python train.py --num_hidden_layers=13 --n_experts=32 --d_expert=128 --d_shared_expert=0 --hidden_act="gelu" --balance_loss=0.019 --balance_bias=false --optimizer="muon_variant" --max_seq_len=1024 --train_tokens=297500000 --dataset="wikipedia_en"
Below are experts of layer 5 (counted from 0) of a mixture-of-experts language model. Rows are named router (the router's row for the expert) and show model dimensions 0-111. Each number is 500 + 40 x the weight over its row's rms, rounded and kept within 0 to 999. Numbers have three digits each.
After each expert's rows: "mostly gets" lists some tokens that are sent to it at least half of the time; "raises" lists some tokens whose logits its average output raises strongly, later layers aside. This comes from a sample of Wikipedia text that the model never trained on.

# expert 30
router:495485558536518477479506502471446514513540515486498488515449495550465538561505483533511517490488525550520542436512542606457421493468468611549528496482503551485439453482541461571521553560494490495510438486535489491477483476444463422523462514477533533494511454483506515520469537529489456463406486484472495443497398462473482487515496434563
mostly gets: "–", " United", "°", " ball", "−", "9"
raises: "th", "-p", "-year"

# expert 26
router:509563523507482531541508485485445501532486505524407434556529470484499538455503507493538452499529575533459480480537531473512508533484429448479414509482532502496524499447443569544520508462498559500574479476472462542539472547475522535499498473509565506488552420497459535547461443550489501499438496464456435475430488453429489489517499489496
mostly gets: " South", " San", " East", " Green", " Tom", " r"
raises: " in", "'s", ",", " from"

# expert 16
router:444477499573426493586494509474491481510459511557466468490558506426441459619468470426454527534496528546444526546507469502405505480490485535547457508523416518500560481538482448468481478541484477451526445528570570541565512477527476447505502475495503510543514525434475495560551468449418476520449535474492480482467408491482477553512471462479
mostly gets: " X", " +", " Time", " Location", " Order", " Born"
raises: "-", "A", "2"

# expert 14
router:452495466519511490500536440509518544479422494538501527491542480384532455469467595522494468458433470525505553518465499530461455489469458456483457460507550519430547517470452495486483504519533527512429527560545581498538436498469467470511486543541522500565518484538537510510520500439547493443480382497484501606567513474456445513540514600461
mostly gets: " building", " show", " ex", " established", " design", " research"
raises: ",", " of", ".", " in", " (", " "

# expert 1
router:466433447470552473517473509515453514498428455528576449454434548579539482585468482480493509500491545578523453522521501460499459504533443517515597515434490450538459498469485511433487490532491534541526554464506535467507438505503550446468469460495457527544474492509556508534573563489553462526511516447496412521514487496483515493517458519489
mostly gets: " St", " st", " S", ".S", " Yes", " No"
raises: ".", "e", "in"

# expert 21
router:537497473481484522511480452477430469474504470518475456486477498559465573464570467469550453462446486531420468552523477473509575443535513495533525540512460416556529525520525482583467501530511498529589568523526502458507518499490545466487472508504486531533515489535460540448434465560514469582423513499487473418426518547569518445490491447596
mostly gets: " D", " N", " Mal", " F", " St", " d"
raises: "ice", "ly", "ities", "ies"

# expert 28
router:567454557512500575519491527479541529533533503452587610453579499455529492426447434507470507372538538491461494512541517432541534476523555561501508482547566543535523513500549491534493483432479445556504500507481455487451449455453477556520498519465483553531530522496457508489494430523512456483569511515465499500503493600477443537481539492557
mostly gets: " and", "===", "|", " but", " or", "=="
raises: "In", "The", "Other", "Pro", "Personal", "See"

# expert 5
router:424512541491486486505543417584513562521499450521529479502534484451508456515461441483525485568456423523500469518544473559453504531507544521447487482450557542480425558431514541546494428534435566474406477425539494517525550497447436464550462493546505485561522528502462457464479487457548491512487547460503502566436497559536484523480518591510
mostly gets: " became", " used", " made", "ated", " new", " won"
raises: " to", " the", " by", " a", " with", ":"

# expert 15
router:517506539495426476489582443588572467520484446573512451500538571543407476473484562481485473537467534441467507552489548487482461497491511483486468480547437445506543475453453477473520531448523561494441493543448514495558526525484478456502508554454503502491544535435566572507511463468566562440419520569487513479489486510494582495435504484475
mostly gets: " by", " from", " after", " to", " when", " between"
raises: " the", " a", " an", " its", " this", " their"

# expert 22
router:482481465553507498463486524471552500463488525475490468543449523580505547522521502482511523514500523504519571410515516487464463545591493535489509491539491504557471443552552454579500570510523488482523514520507429436439437484483510508504527552463497531355491470517564478529490593537480456529504518453509509472472434476470461420486494471517
mostly gets: " ", "9", "1", "2", "–"
raises: "4", "3", "1", "7", "6", "8"

# expert 24
router:500520510519558540513523536500545465553511485496488525524444509459462459567501461587529464519510490554525525519428497557502467440506582475462512522518534558461521465535455509428431473510534414534473501457458461510483467489452425512532503487545503556500451543494513441504506492496569534503533487467474516548485509516515566459463494420496
mostly gets: ",", "),", "\",", "\"", "',", ")"
raises: " although", " which", " since", " while", " where", " along"

# expert 23
router:522471439504464513559511469506576516477480549503470523495525513444499500477584516563487493511460524500528426470460481505449457526544446513536453561536547478479524502444461465437575501511439519479522479465427493528481512443498477496425521495507476492581570445467482482459443454468459514490444532533497397575502516480539597418458538490522
mostly gets: " years", " year", " States", " km", "===\n\n", " Party"
raises: ",", ".", ";", ")", " in", " the"

# expert 11
router:482577487485617439545488452591503498429442552516531480478534526403483444524520557506467535521481492489531469435461494507538499570474462532475540481473497566437557546481492462470449446484417462480484501442511598492489513554506450463531513488499439466499488523510477507513411520498439541453466459572498494531518494555502537558515524521493
mostly gets: " York", " California", " London", " William", " Canada", " George"
raises: " and", " or", " ("

# expert 25
router:436547540487455520460535520531461517503558485512448515471535493567517585485558500494529474544442512495539479510461454482515546491491524462552487468455425507517559477510522459490471469539474500514494499455469486456453498554506460519514576488525516489502485587517501475521405498514514576473514554528506481482528559468557456543479498446535
mostly gets: " in", " In", "f", "In", " during", " f"
raises: " the", " a", " an", " its", "ject", " his"

# expert 13
router:552419479424426477483522566487566475464437489494429523570590499536566472533557501464453566530552499530533484517579515537446518448586479433469533548557502500545539565531508525485484486544493533500507434487515449487468580435532490532467474446469539509571510537465478443476458520500554549542487534478517496520516489509514540535498489509484
mostly gets: " for", " with", " For", " received", " given", " without"
raises: ",", ".", "-", " or", "–", " |"

# expert 31
router:470501509529563517426492553453601513476500538520502458510445522583544540478525553500509485477434503476503524525523534464479517540547477506461522534607472536511446436577527510547450560432589509517515500508453417475498483516520499537479527513476503488376507531513537482505561549556549475505508543541562550533500476457517405485447474479474
mostly gets: ".\n\n", ".\n", ".", ").", " ", "\"."
raises: " They", " The", " There", " Its", " there", " It"

# expert 18
router:501448559512480547473488509502477478558562487518515503438499557514489518501555503458448541443452445513531533521523469428519498506483448548490577483493513509466491487541549517544588449534536451465492500454501424541500452472465536430526493520487537511568554439518479468505561492604588513555604491513452469469496444558487539524425483512511
mostly gets: " \"", "'s", "'", " '", " Red", "°N"
raises: "D", "s", "’", "'", "R"

# expert 19
router:496492458399450526478560495480461437491527484497505480452512558466515472441470562451407446560537513490468512446442536477486520467482502511515523508472493505488471481492485571477553494529579525589554470429568493506471492552523507443462516549520552516559501513436441531518479459544457525500524506536515482473392484487525604571524505580537
mostly gets: " South", " school", " North", " University", " field", " Division"
raises: " of", " and", ","

# expert 29
router:499571541535517464462538428503443512490479478444474427432507453539512442460490419584526502546496443533530484486529400511498508561449504530502453495512488511478483516416464514481537552490502507523525548468492521524467590457526562506554519560487485462543552610493535563505457492466503519546436510516460485470512575458464537452490479537515
mostly gets: " tick", " Country", " area", " Republican", " Coordinates", " Notes"
raises: " the", "\"", " of"

# expert 4
router:518479508438521513527492452496492527522473488477520488436536462450467541489503479534524571510452522484518470496466501531543492456451465578519590437441449504477500550503521587485488486501461486533480427475510498536543534474456467502545491451546530426492534567477541539523549531485482564493483541532513439543429485446534497508476503576546
mostly gets: " tick", " %", " MF", " land", " non", "Personal"
raises: ",", ".", ";"